Below are experts of layer 2 (counted from 0) of a mixture-of-experts language model. Rows are named router (the router's row for the expert) and show model dimensions 0-223. Each number is 128 + 24 x the weight over its row's rms, rounded and kept within 0 to 255.
After each expert's rows: "mostly gets" lists some tokens that are sent to it at least half of the time; "comes before" lists some tokens at least twice as common just after its tokens as in all text. This comes from a sample of Wikipedia text that the model never trained on. Tokens count by the router's weight.

# expert 42
router [169 136 123 145 159 114  75 112 158 101 156 105 120 156 118 153  99 107 121 111  88 149 171  67 111  90  95 126 141 125 113 107 114 155 138  92  99 149  95 104 127 136 158 122 172 100 152 143 104 107 135 106 147 159 123 139 126 137 145  91 121 149 104 177 151 142 133 140  88 168 130 147 149 143 148 121 118 156 171 144 135 117 160 105 144 107 158 118 123 140 105 118 159 109 119 125 139 133 164 144 130  99  81 116  93 138 104 108  94 111 112 148 152 118 133 155  82 150 131 149 139 132 155 131 111 168 161 160 126  84 117 142 140 119 126 123 133 147 170 160  84 137 174 109 155 136 134 172 112 123 105 151 101 162  92 129 118 114 143 165 154 144 119 147  80 152  96 138 139 142 140 143 121 132 137 134 131 115 147  99 116 113  99 126 105 131  88 144 182 153 110 119 151 120 158  89  93 149 144 147  74 109 118 116  89 119  94 143 152 131 151 147 175 165 137 101 116 134 132 104 159 128 154 127]
mostly gets: "18", "17", "16", "19", " century", "66"
comes before: ",", "–", ".", " |", "0", ")\n"

# expert 2
router [ 87 174 122 119 139 120 112 117 104 100 166 137 164 137 163 169 110 119 156 135 108 120  95 102 111 119 102 122 122 121 121 142  81 112 143 113 104  96 123 175 137 138 122 124 137 101 151 114 166 143 115 152  90 138 158 173 148 110 114  89 136 132 120 174 119 133 111 147 165 105 145 123 152 122 183 161 172 150 119 113 113 144 136 121 118 138 146 143 115  95 151  94 141 124  98 131 132 103 137 109  78 131 140 102 132 137 110 101 163 113 143 136 151 103 139 142 160 139 144 127 141 164  83 118  92 173 140 106 103 138 123  99 130 153 152 137 115 159 122 115  93 154 116 152 169 188 107 137 168 131 189 158  97 101 178 135 140 155 152 117  99 146 153 114 139 160 177 119 138 111 124 164  97 125 114 136  89 138 141 141 132  87 131 144 101 127 102 155 115 125 182 114 129 109 129 140 137 117 104 145 155 118 128 100 150 110 125 156 116 110 107 102 119 161 109  70 123 173  98 148 147 139 140 157]
mostly gets: "al", "01", "ional", "02", "23", "07"
comes before: " |", "–", ",", ".", "0", "24"

# expert 6
router [116 159  99 158 101 136 133 110 117 131 150  96 123 152  95 160 141 112 102 110  84 154 122 142 134  94 167 126 131 115 110 155 126 138 137 118 109 114  99 111 130 124  70 115 132 144 114  94 107 130 193 114 126 170 133 110 101 125 112 146 120 162 127 149 109 150 117 123 162 137 130 147 143  97 138  87 162 123 117 103 153  98  82  84 159 131  93 150 172 137 137 121 134 131 144  97 132 123 131  96 101 145 114  92  95 114  89 106 160 163 134 137 143 107 142  91 130 151 165  94 113 134 137 165 135 134 137 130 183 165 110 145 116 153 106 152 127  91 116 116  98 110 140 139 127 129 142 119 140 156 102  75 136 113 117 130 160 171 117 115 121 113 119 127  95 136 159 130 143 125 155  94  94 130 158 156 115 131 164  91  87  78 112 142 120 112 177 184 124 101 144 115 133 125 114 182  94 119 124 134 140 109 148 112 128 153 106 168 105 162  73 115  84 119 126 120  86 110 116 139 132  95 120 157]
mostly gets: "y", " York", " London", " China", "ya", " India"
comes before: ",", "\n", " (", " and", "'s", "\n\n"

# expert 77
router [174 141  96 152 161 125 141 136 133 142 145 149 101 105 141 131 145  73 134  92 133 137 136 132 142  88 116 123 119 133 112 131 144 135 120 103 107  95 147 168 139 148 157 167 113 168  88 116 116 162 149 136 181 101 124  78 130 104  98  88  99  95 147 123 155 110  98 148 147  87 139 128 148 113 174 163 134 114  91 131 163  96 104 122 135 102 109  94 115 120 158 137 106 147 152 142 160 160 131 117 131 125  77 116 164 136 103  84 148 107 112 153 126  93 129  68 111 121 130 130 125 135 128 142 133 113 141 128 140 161 140 111 107 113 109 102 123 110 138 142 145 134 127 119 125 159 168 162  72 114 112  88 133  89 176 121 141 115  84 133  70 103 144 150 151 169 125 109 119 136 125 108 132 151 122 167 124 132 114 119 140 125 167 149 115 162 103  89 105 126 143  90 125  67 124 125 130 124 112 143 141 142 124 100 141 109 133 117 105 133 140  96 179 155 132 122 115 101 125 136 145 165 183 156]
mostly gets: "==", "===", " April", " March", " May", " October"
comes before: " ", " States", "==", "S", "See", "B"

# expert 104
router [ 95 120 127 156 152  94 131 129 158  83  55 128  89 121 116 140 114 139 129 131  98  92 137 137 132 110  93 121 148 151 118 164 141  79 108 115 165 110 144 106 109 134 131 106 106 118 165 134 131 120 193  79 145  90 115 120 148 111 124  86 109 129 131 136 117 104 107 119 145  96 156 113 101 115 109 113 115 157 133 134 127 127 115 137 115  83  97 110 155 103 125 132  84 128 167 149 140 149 132 126  75 154 107 144 149 158 113 118 149  82 127 106 155 155 169 119 119 146 133 128 125 128 108 107 156 105  80  97 105 172 133 131  90 153 184 113 105 133 138 151 151 130 158 130 120  82 134  98 129 133 144 162 115 144  89 136 103 124 165 149 109 122  78 154 158 155  97 114 150 107 100 110 146 150 145 113 131 148  83 150 133 130 142 133 111 137 121 102 105 149 141 106 120 118 100 132 113 136 175 122 125 123 124 134 168  95 110 111 108 177 157 126 104 156  93 180 149 152 151 117 154  99 147 117]
mostly gets: "anc", " Rev", " V", " canc", " voc", " Ma"
comes before: "20", "19", "18", "17", "12", "1"

# expert 35
router [177 153 133 135  96 174 182 148 130 129 136  91  74 153 129 138  91 143 169 135 107 135 131 140 155 117 168  96  97 125 132 114 121 132 173 116  85  91 144 122 140  97 145 110 147 123 138  97 103 111 166 180 173  98 116 112 144 126 120 121 168 166 136 115 103 166 114 122 102 158 140 157 104  95 101 113 147 128  82 122 104  75 119 167 172 126 121 156 118 162  97 144 127 120 140 141 101  93 137 113  99 117 132 116 142  97 126 110 140 136 156 156 142 131 126  73 126 147 125 149 174 139 136 126 137 158 155 168 139  75 110 172 155 151 117 100 129 137 117 119 143 114 104 106 135 128 130 146 152 147 133 137 113 115 123 156 158 134 143 135 178 112 139 137 106 149 143 137 152 117 150  89 134 175 137 154 148  77  94 131 121  87  98 161 152 130 145 153 119 124 174 158 167 146 140 119  71 149 142 136 110 146 128 150 108 128 151 117 127 118 101 104 143 121 122 132 106 102 110 115 127 141  98 119]
mostly gets: " system", " State", " government", " football", " service", " Minister"
comes before: " of", ",", " in", " and", ".", "\n"

# expert 24
router [113 117 113 139 111 131 137  70 131 119  95 130 154  92 150 104 113 120 135 106 108 102  81 131 137 108 119 106 146 127 128 116 141 136 123 120 104 156 109 148 116 129  55 137  96 121 135 165 151  89  99 117 105 105 139 141 129 173 110 158 165 149 126 110 100 129 135 127 176 147  98 117 101 134 160 155 150  72  98 106 108 166 107 119 194 108 158 118 103 135 129 131 110 154  95 149 159 154 120 106  82 136 118 138  98 134 156 105 138 140 110 156 136 107 113 170 160  79  96 114 152 136  90 112 149 102 104 136 112 139 175 124 155 109 125 136 174 127 153 133 156 153 136 104 105 111 146 111 132 152 110 134 155  78 140 110 127 161 153 151  84 138 133 168 122  80 134 157 115 135 121 151 131 112 118  94 103  97 134  86 143 142 109 154 155 122 129 139 118 114 127 150 147 105 139 123 137 151 157 139 100 136 151 171 143 133 145  99 133 128 151 127 154 125 144  68 143  71 162 148 155 111 144 103]
mostly gets: ";", ":", ");", "):", "',", "%;"
comes before: " ", "-", " A", " L", " D", " S"

# expert 47
router [148 170 115 131 150 115 126  77 117 119  87 132 130 133 148 195 119  94 129 131  92 171 119 130 128 110 108 126 153 120 126 137 160 117 115 146 125  62 126  97  94 121 152 160 105 109 141 108  99  98 127 116 133  94 146  82 123 128 143 136 125 141 140 160 138 153 113 123 116 162 150  73 166 175 121 115 137 127  96 154 150 117 151 164 165 112 163 185 102 165 147 144 144 109 104  95 111 109 152 128 134 108 129 126 143  94 149 121 142 112 125 134 178 112 152 134  94 165 120 126 155 100 127 126 135 137 141 111 100 102 100 125  91 103 128 125 144 180 178 140 106 149 144 113 132 105 159 104 146 133  79 131 152 127 132 184 123 151 161 165 130 156 167 122 137 142 133 134 141 151 118 147 107 153  89  81 120 119 107  86 152  86 155 107 131 149  86 115 149 146 112  94 147 113 142 114 149 123 102 142 137 119 134 131  97  78 130 143 139 151 139 123 120 134 173 145  93 161 150 146 136 122 139 105]
mostly gets: "11", "10", "12", "09", "08", "05"
comes before: " |", ".", "0", "′", "%", ","

# expert 126
router [154 128 143 161 136 121 142 156 110 148 126  99 116 185 145 144 161 131 119 111 176 138 117 148 166  59 137  94 115 147 109 186 132 143 121 150 102 104 189 112 163 128 120 151 127 108 136 135 134 136 123 120 105 120 140 124 136 119  97 119 103 145 152 115 119 117 127 154 138 127 116 149 121 119 150 118 147 159 154 121 139 126 143 115 101 111 112 141 114 154 160 147 133 142 118 101 122 156  64 117 139 112 134 131 141 144 146 143 155 154 113 152 144 115 139 119  77 149 144  88  97 149 131 159 147  93 110 120  80 134 166 132 144 118 144 141 104 140 122 100 108 128 149 116  92 128 104 125  98  96 125 153 163 139 148 149 124  78 127 142 162 133 126  98 116 147 107 147 118 123 119 126 162 119  76  99 137 130  96 113 145 112 144 109 125 168 131 106  91 132  97 169 161 150 155 120 113 118 156 120 180 176  92 154 122 173 108 165 136  91 161  95 194 131 132 146 114  84 101 105 137 132  62 115]
mostly gets: " U", " St", " National", " No", " West", " −"
comes before: " ", " |", " States", ".S", " |\n", " York"

# expert 60
router [138 127 131 138 148 159  98 162 156 112 132 123 140 107 152 150 144  91 137 119 105  89 121 147 187 178 105 162 123 130  99 162 154 128 161 120 131 124 112 130 145 147  84 134 127 110 145 155 142 163 138  89 156 152  67 146 115 141 147 133  83 107 165  91 104 152 135  97 127 156 164 131 150 142 147 118 129 107 132 114 154 166 100 140 106  95 146 135 134 136 130 119 111 164 114 144 137 153 120 109 164 129 149 134 144 155 121 110 137 118 120 123  95 120 130 137  70 154 156 110 159 142 136 106 118 166  91 130 120 114 129 115 144 112 151  83 137  97 124 123 135 150 125  95 102  83 147  92 109 123 142 131  76 116  57 112 135 105 141 121 129 137 122 115 121 137 129 136 169 127 100 101 122  94 139 105  78 141 109 125 119 130 103 156 186 132 144 177 161 152  95 138 139 114 118 163 167 112  92 151 116 114 137 169 122 179 111 143 152 111 197 125 128 105 111  96 101 137 106 108 120 131 111 106]
mostly gets: " before", " won", " became", " After", " early", " after"
comes before: " the", " to", " a", " in", " by", " his"

# expert 69
router [101 126 122 132 161 127 160 105 156 106 127 129 116 107 136 118  91 128  96  98 164 145 119 135 115 123 115  92  82 140 100 114 103 132 140 141 147 116 157 142 164 133 190 101 140 124 122 168  97 119 132  77 101 125  92 103 150 156 125 130 147 116 128 122 135 111 145 122  52 161 145  84 105 100 158 148 118 130  78 168 105 122 106 134  82 151 152 119 133  94 147 118 129  83 118 115 130  81 119 125 144 140  96 168 149 118 138 147 166 136 151 111 104 119 117 133 176 143 109 159 132 124 117 142 119  96 102 110 160 124 147 170 164 143 128 108 144 155 157 114 101 137 141  92 157 143 107 153 155 149 121 138 125 114 135 178 138 129 161 130 114 166 129 118 165  80 164 148 128 115 165 148 118 109 166 132 126 137 133 124 146 102 112 121 126 100  90 145  93 139 123 163 130 125 131 169 104  90  98 170 131 165  94 123 124 119 103 101  98 121 131 152 152 128 136 148  98  74 140 156 137 170 113 100]
mostly gets: "man", " President", " Thomas", " Ind", " president", " ind"
comes before: " |", ",", " (", "\n", "ment", "′"

# expert 66
router [157 154 140 175 106 136  99 173  98 154 144 135 141 140 152 169 166 103 120 107 146 132 140 108 106 120 112 102 138 135 145  91 142 142 139 138  99 138 125 121 148 130 122 118  82 142 143  98 136  92 136 140 151 121 181 151 165 146 143 157  97 122 173 176 138 135 154  94 136 109 140 110  92 143  94 118 137 133 133 101 145 146 141  90 150 156 123 113 162 122 118 156 171 149  97  89 128 127 138 102 125 146 118 144 138 164 168 143  85 110 127 132 153 115 146 124 122 146 129 143  81 102 109 154 117 165  93 159 125 102 135 115 109 136 157 134 140 100 131 156 135 123 162 101 132 132 150 119 112 146 174 154 138 138 112 166 136 122 157 111  77 125 127 136 140 146 128 120 121 102 120 170 133 113 165 121 136 100 156 148  82  96 171  73 109 162 166 161 170 118  89 123 162 127 146  72 137 124 172 136 116 148 109 130  98 130 126 156  84 168 160 127 127 102 106  91 129 153 144 131 145  79 133 106]
mostly gets: "4", "6", "1", "2", "0", "3"
comes before: " |", ".", "–", ",", " |\n", "%"

# expert 102
router [109 161  89 113  92  93 143  87 147 105  94 106 187 173 107  96 124 162 138 145 139 165 134 104 149 152  79 115 110 105 118 115  80 106 136 152 129 107 116 109 148 167 167 126 173 129 124 104 119 151 109 113 132 141 120 152 138 138 157 157 132 162 118 122 151 120 124 138 103 107 138 130 109 128 134 135  99  97 106 153 118 133 128 114  91 141 139 133 133  88 112 144 141 141 118  99  97 151 107  95 123 127 148 146 116 122 102 125 119 141 112 102  78 128 149 141  86 152 145 142 115 127 142 106 129 141 136 146 125 121 116 140 105 148 147  77 125 150 105 132 141 118  77 168  87 143 160 119 171 119 140 164 119  79 171 113 152  99 106 128 151 129 136 130 145 126 160 142 131  82 140 111  84 160 126 132 118 147 162 140 114 103 121 140 129 133 154 111 157 157  72 113 103 181 140 101 120 146  93 123 118 127 122 183 117 118 113 138 173 131 129 134  90  95 124  82 128 144 123 147  65 154  90  84]
mostly gets: "ul", "s", " init", " final", "inals", " teams"
comes before: ",", " of", "ed", ":", " and", " in"

# expert 57
router [180 118 156 127 155 137 130 158 104 101 154 120 156  89 128 101 140  93 105 153 141  76 142 130 140 135 129 134 111  97 114 126 105 145 139 134 102 152 129 147  84 139 101 137 136 116 139 111 123 114 101 156 132 134  90 132 117 113  69 120 100 120 156 125 137 149 171 133 134 155 139 126 108 150  93 111 110 160 145 170 155 110  80 152  94 130 145 113 114 113 117 156 112  93 104 136 139 123 127 115 106 143 119 106 123 120 150  91 121 119 116 148 135 109 153 163 156 124 124 186 103 100 146 170 143 154 149 117 104 117 141 101  91 171 137 121 135 126 105  95  89  91 157 120 141 132 142 106 123  75 122 105  85 141  99 110 136 143 151 168 175 177 140 149 101 156 127 155 100 137 134  95  81 111 128 118 161 110 145 170 115 165 127 156 162  92 100 111 123 110 143 107 161 175 122 150  91 137  99  92 118 125 147 131 105 122 107 145 121 106 126 120 150 116 148 117 163  64 122 139 148 160  99 165]
mostly gets: ".\n\n", ".", ").", "\".", " .", ").\n\n"
comes before: " The", "==", " In", " He", " It", "The"

# expert 56
router [147 118 145  87 113 133 115 145 123 128 109 172  99 183  80 115 131 129 144 146 134 133 106 147 110 153 110 131 122 105 115 160 103 116 118 133 105 131 158 157 106 113 138 140 112 129 143  83 133 137 123 127 169 122 111 153  71 193 104 104 147 125 131 141 109 121 115 128 149 140 132 106 126 123 111 134 109 137 152 100 125 112 135 149 113 131 162 111  87 148 146  93 109 131 125 167 126 140 125 141 184 139 106  62 104 136  87 134 147 139 106 150 106 119 145 147 133 149 144 109 115 128 151 135 144 150 132 126 110 124 110 115 132 130 169  94 121 132 114 118 145 140 160 146 157 102 159 188 118 191  71 152 126 150 145 169 153 117 144 107  77 131 141 140 165 121 120 140 138 129 117 140 117 129 130 117 156  79 117 176 138 133  96  89 144 102 129  88 151 123 120 159 121 134 149 128  66 136 145 115 114 142 159 188 129 173 143 113  87 162  90 127 163 156 172  88 115 127 126  91 138 165 123 136]
mostly gets: ".\n\n", "ated", "ate", " |\n\n", ":\n\n", ").\n\n"
comes before: "==", "-", "The", "===", "In", " The"

# expert 92
router [182 119 148 138  98  99 131 116 100  85 151 117 105 138 134 117 115 128 133  92  98 152 122 112 131  95 143 127 167 134 103 112  83 118 163 125 128 130 101 132 136  72 155 124  90 120  89  89 121  97 133 136 172 123 103 115 134 146 120 143  95 127 151  91  77 116 112  99  95 113 160 151 126 127 128 112 145 128 125 156 107 147 125 114 163 140 135 180 105 131 119 130 112 134 105 112 133 174 139 148 139 105  76 115 119 156 142 129 111 155 101 138 143 111 141  96 175 102  94  97 142 197 112 138 153 140  77 124 112 108 107 106 133 140 127 116 157 126 114 159 131 132  98 106 159 144 157 103 163 149 159 140 104  92 121 114 104 158 121 131  97  95 168  95 127  95 155  95 123 154 125 135 111  91 141 148 118 144 143 110 109 100 184 133  89 135 123 159 128 135  89  97 119 158 100 117 114 111 145 106  95 132 153  87 153 159 157 138 120 113 112 149 115 166 127 148 152 119 137 154 125  92  77 147]
mostly gets: "z", " Z", " Al", " Sh", "3", "Z"
comes before: " |", ".", "–", ",", "ie", "z"

# expert 52
router [120 142 125 110 126 158 155 107 137 128 145  90 103 106 153 116 169 159 107  90  89 139 113 112 129 120 107  91  97 153 143 123 123  97  98 154 113 134 140 139 130 113 122 156 158 137 144 119 110 130 124 140 176 164 129 104 160 135 134 142 162 162 114 129 134 157  96 121 128 140 147 131  77 168 171 157 143 145 137 117 156 103 126 121 135 148 166 137 141 139 107 110 157 135 129 106 100  91 110 114 133 145 160 143  76 134  94 123 121  82 141 147 183 144 136 107  97 181 150 128 156 110  89 157 144 153 164 145 118  80 165 151 135 165  98 123 108  96 174 129 100 115 115 127 132 133 144  94 122 100 130 156 104 155  82 144 181  91  83 139 135 138 126  84 111 135 149 109 166  80 114 105 121 144 113 119 156  75 130 109 110 148  92 121 137 118 159 101 131 145 147 173 142 141 147 126 109 155 134 114 107 109 146 104 153 135 103 122 107  92 142 149 123 118 153 130 150  70 150 138 116 167 128 136]
mostly gets: " years", " season", " year", " album", " club", " series"
comes before: ",", " of", " in", ".", ".\n\n", " and"

# expert 94
router [118 125 157 158 151 119 144 123 126 170 179 133 135 109 174 159 104 168 107  90 125 149 152 121 110 144 138 149 124  97 184 108 149 144 152 126 142 145 118 128 129 159  86 127 167 149 108 111 135 178 169 106 128 118 131 121 125 147 142 151 145 152 119 127 153 126 132 147 124 119 136 117 108 118 133 134 165 173 134  94 103 117 162 114  93 114 138 129 108 129  95 112 105 155 147 125 100 104 113 178 121 134 108 154 155 131  74 128 157 113 133 130 172 151  85 136 132 157  94 124 189 125 121 121  85 126 119 116 124 107 109 138 109 146 154 133 108 139 158 121  86 144 118 109 151 130 118 143 113 150 165 118  90 179 123  83 165 123 117 160 147  94 106 146 159 109 114 138 127 145 158 141 150 151 129 134 160 117  94 133 158 158 124  92 171 107  93  95 153 145 120  98  81 181 100  97 126 145 149 114 152 132 126 139 137 150 104 106 128 181 162 118 146 143 155 129  94 129 130 191 129 109 137 133]
mostly gets: " part", " member", "ranch", " Part", " sub", " parts"
comes before: "20", "19", "18", "1", "2", "3"

# expert 15
router [120 167 138 133 148 130 131 114  97 142 166 123 101 129 160 117 112 154 107 109 114 155 142 175  98 108 120 124  94 113 131 101 162 169 120  98  79 136 118 179 143 118  91 135 108 165 134 165 122  90 130 125 105 142 131 159 138 152 163 162 152 118 116 104 123 108 144 140 123 118 108 113 116 136 136 160 132 127  81 113 128 111 133 114 154 130 136 128  81 116 166 111 131 115 123 137 122  93 133 153 115 152  97 147  99 103 117 124 158 156 129 111 157 117 128 151 138  76  96 141 121 188  85 101 179 131  97 113 115 109 114 114 102 109 119  66 152 150 127 104 160 106 171 110 112 152 146 100 143 128 103 110 101 152  80 139 161 114 151 153  78 133 133 184 126  95 141 173 117 160 118 129 115 105 144 126  93 134 110 105 130 124  85 138 140 100 109 167 135 123 184 167 132 115 166 135 118 142 150 139 139 162 166 115 136 117  77 125 126 136 126  84 134 100 141 136 115 133 153 161 144 162 115 126]
mostly gets: ":", " /", "):", " &", " USA", " Germany"
comes before: " ", " \"", " D", " C", " R", " A"

# expert 41
router [175 150 116 154  70 145 114 142 167  93 169 136 137 105 170 127 138 157 109 121 165 132 144 105 130 110 116  87 141  92 100 124 142 117  82 150 104 132 117 138 123 140 128  93 107 115 106 107 144 114 103 139  85 103 112 159  89 103 144 113  98 113 115 131 127 164 114 163 131 169 152 101 109 150 144  92 103 145 132 116 158 115 140 148  81  89 142 137 112 106 140 162 161 103 120 134 182 143 148 185 117 129 119 151 104 144 120 114 149  86  89 140 121 110 145 134 164 144 150 121 102 113 135 113 142 172 152 114 115 124 142 106 134 185 112 126 140 155 141 158 108 150 119 135 108 163 175 145 157 118 107 147 136 162 137 117 127 107 149  99 153 124 145 119 113 148 119 150 136 169 128 126 134 156 152 114 137 147 135 150 134  94 140 158 115 133 142 120 101 108 160  92 121 125  96 125 136 107 153 167 145 136 150 152 117 109 140 124 163 113  61 115  98  98 126  90 160  77 171 114 149 127 138  77]
mostly gets: "–", " .", "−", ".", "/", " #"
comes before: "0", "1", "2", "3", "4", "6"

# expert 88
router [153 108 161 103 100 126 157 147 120 155 105 143 144 120 140 153 125 166 126 115 135 116 158 140 140 130 154 120  93 118 125 130 131 105 106 134 150  95 137 128 110  95 102 107 122 133 101 149 102 145 125 114 150 119 144 170  95 116 170 137 129 131 121 143 162 145 125 121 118 118 114 129 105 102 102 121 153 124 105 103 114 129 111 146 131  95  97  81 137 186 126  93 118 174 159 103 104 120 124  85 131 139 142  89 122  93 129 147 169 123 122 148 131 130 121 135 118 157 132 107  93 123 102 160  89 145 118 118 141  86  83 125 145 147 139 138 120 181 159 144 138 136 141 133  96 193 109 120 138 125 126 162 140 174 113 194 131 103 163 126 146  83  99 142 133 100 161 114 149 127 165 148  89 109 129 121 145 105 136 124 106 170 126 109 119 150 138 162 164 171 155 170 119 158 116  96 120  99  65 144 159 108 173 145 149 107 136 145 134  91  99 163 135 138 129 113 146 128 151 151  71  87 167 136]
mostly gets: "%", " km", " area", " Location", " line", " large"
comes before: " of", "|", ":", " /", " in", " |\n"

# expert 33
router [134 115 120 129 134 130 136 112 123 140 120 148 149 121 153 138 135 128  91  79 115 123 136  81 155  88  76 153 134 149 144 134 125 137 119 162 110 114 141 108 113 112 152 145 136 120 105 102 128 147 130 139 113 124 120 132 112 163 130 132  61 111 111  65 142  92 160 123 174 154 100 105 117 126 160  74 126 137 146 103 153 131 169 116 117 129 118 110 153 139 110 103 108  95 158 126 148 134 121 113  90 120 144 137 125 136 150 124 106 149 156 151 137 110 165  97  74 145 113 150 175 113  60 152  99 156 135 115 104 161 109 119 148 146 113 123  94 136 133 151 103  92 101 138 119  80 135 165 150 120 116 139  95 162 114 156 122 142 183 156  95 112 125 129 115 158 124 170 183 127 111 167 167 111 131  82 174 114 105 120 139 112 123 137 138 154 121 127  93 151 140 106 157 173 129 123 126 122 183 123 135 184 124 145 105 150 137 128 172 101  91 134  99 119 137 152 135 114 154 123 116 114 107 124]
mostly gets: "–", "th", " first", " March", " Th", " December"
comes before: "20", "19", "18", " century", "0", "1"

# expert 108
router [ 83 133  65 135 160 133  91 102 163 107 153 150  85 151 124  89 151 130 123 131 114 114  94 116 153 129 113 140 114 135  81 124 125 119 152  77 149 124 119  99 107 132 145 118 135 151 118 134 157 122  89 155 166  99 135 150 134 108 105 130 150 116 131 152 110 129 133 149 155 149 158 125 110 162  94 165 129 135 109 133 157 152 135 154  80 138  99 111  95 128 118 155 107 134 127 115 103 179 124 110 143 118 148 122  99 104 143 141  88 110 118 126 133 107 143 127 134 170 154 127 108 138  97 161 141 167 149 136  99 144  90 114 123 118 133  98 154  74 168 134 140 114 151 168 162 161  74 107 116 138  91 106 168 122 117 121 140 128 153 151 159 138 124 144 150  88 115 154 124 119 125 111 150 116 104 120 131 102 146 113  93 144 112  82 118 113 124 113 105 130 131 121 108 124 133 158 147 155  94 133  91 147 159  86 119  99 174  94 196 126 111 186  96 105 112 151 100 127  79 110 107 114 129 116]
mostly gets: "us", " man", " which", " Mus", "used", " attempt"
comes before: " to", " the", " in", " of", " and", " on"

# expert 84
router [148 118  88 141 143 154 113 162 105 134 152 115 132 194 122 126  91 159 154 105 136 130 146 174 141 161 155 101 140 114 118 129 107 157 137  98 103  80 121 122 125 117 111 161 121 139 106 110 134 145 163 117 119 152 117 143 108  91 128 154 171 141 103 109 115 149 140 161 110 133  99 161 106 110 128 135 117 124 148  90 140 120  99  81 161 141 143 106  97 153 173 151 110 113 152 119 130 132  97  87 102 108 114 115 141 109 101 147  98 109 165 141 136 107 114 154 118 154 127 102 153 132 104 154 129 134 156 140 157 159  95 152 128 142 124 136 118 146 127  73  91 106 111 109 139 175 140 193 176 136 153 131 118 170 142 165 149 155 119 169 134 137 162 117 121 140 132 149 120 115 128 135 107 117 130 141 103  46  95 147 143 125  82 156 141 130 134 152 131 125  80 153 107 150 156 118  79 124 117 100 134 133 112 146  95 169 112 118 138 128 150  87 142 133 119 123 146 157 133 115 160 169  97 155]
mostly gets: " States", " American", "ical", " Democratic", " International", " State"
comes before: " of", ",", " and", " States", ".\n\n", "\n"

# expert 103
router [105 139 156 163  87 145 140 104 110 148  76 125 108 158 151 148 137 162 134 114 140 157 121 166 117 108  93 113 134 123 117 127 155 140  81 147 183 118 130 140 120 154 127 157 122 103  94 175  83 122 124 138 161 125  96 158 114 110 128 106 115 124 148 157 120 131  92 155 125 143 108 168  92 127  88 157 184 101 146 115 164 155 153 121 111 113 155 149 150  96 137 124 156 127 123 148 124 162 133 144 155 104 136  87 126 140 129 114 171 148 134 101 114 130  94 134 158  94 110 190  82 116 154 154 168 139 152 146  98 153 153 103 158 108 128 153  88 128 176 133 104 132 146 134 149  88  73 105 157 147 111 144 103 101 110 116 145 151 106 104 122 137 133 145 124 122 115 130 122 121 161 101 110  91 118 141 163 134 119 141 131 155 120 122 147 156  90 154 117 118 150  98 153 108 130  89 160  81 130 158 115 150 162  94  94 110 136 131 153 175 125 156 107 125 150 140 115 140 118 137 123 151 106 152]
mostly gets: ",", "),", "\",", "',", ".,", " ,"
comes before: " and", " ", " the", " which", " but", " he"

# expert 100
router [166 167 142 131 173  97 108 164 124 124 153 152 138 140 141 146 119  92 135 181 110  95 159 162 110 149 116 135 153 138 136 123  87 135 130 134  99 128 114 178 161  92 131 135 112 136 132 131 133 167 166 148 189 108 112 116 136 165 145 156 110 138 151 125 128 107 129 101 105 131 157 100 130 132 140 110 162 110 114 145 112  99 150 103  78 121 137 143 170 185 129 111 149 110 144 155 124 123 112  97 116 152 151 111 113 146 162 120 117 140  61 142 124 131 148 128 178 135 103 106 139 109 135 149 107 116 128 123  89 121 118 138 136  80 133 139 103 164 139 140 131 109 151 113 179 131 125 112 153 140 110 107  83 121 141 154 136 140 121 183 129 152 110 146 146 152 117 168 109  89 129 132 151  97 154  91 118  93 158 159  95 137 123 171 143 134 110 201 123 123 160 157 112 165 167 130 118 127 127 119 136 120 159 143 133 131 153 145 130  84 151 124 159 140 163 110 128 140 134 163 107 177 115 114]
mostly gets: " than", " over", "ters", " million", " well", " while"
comes before: " The", " In", " He", " It", " the", " a"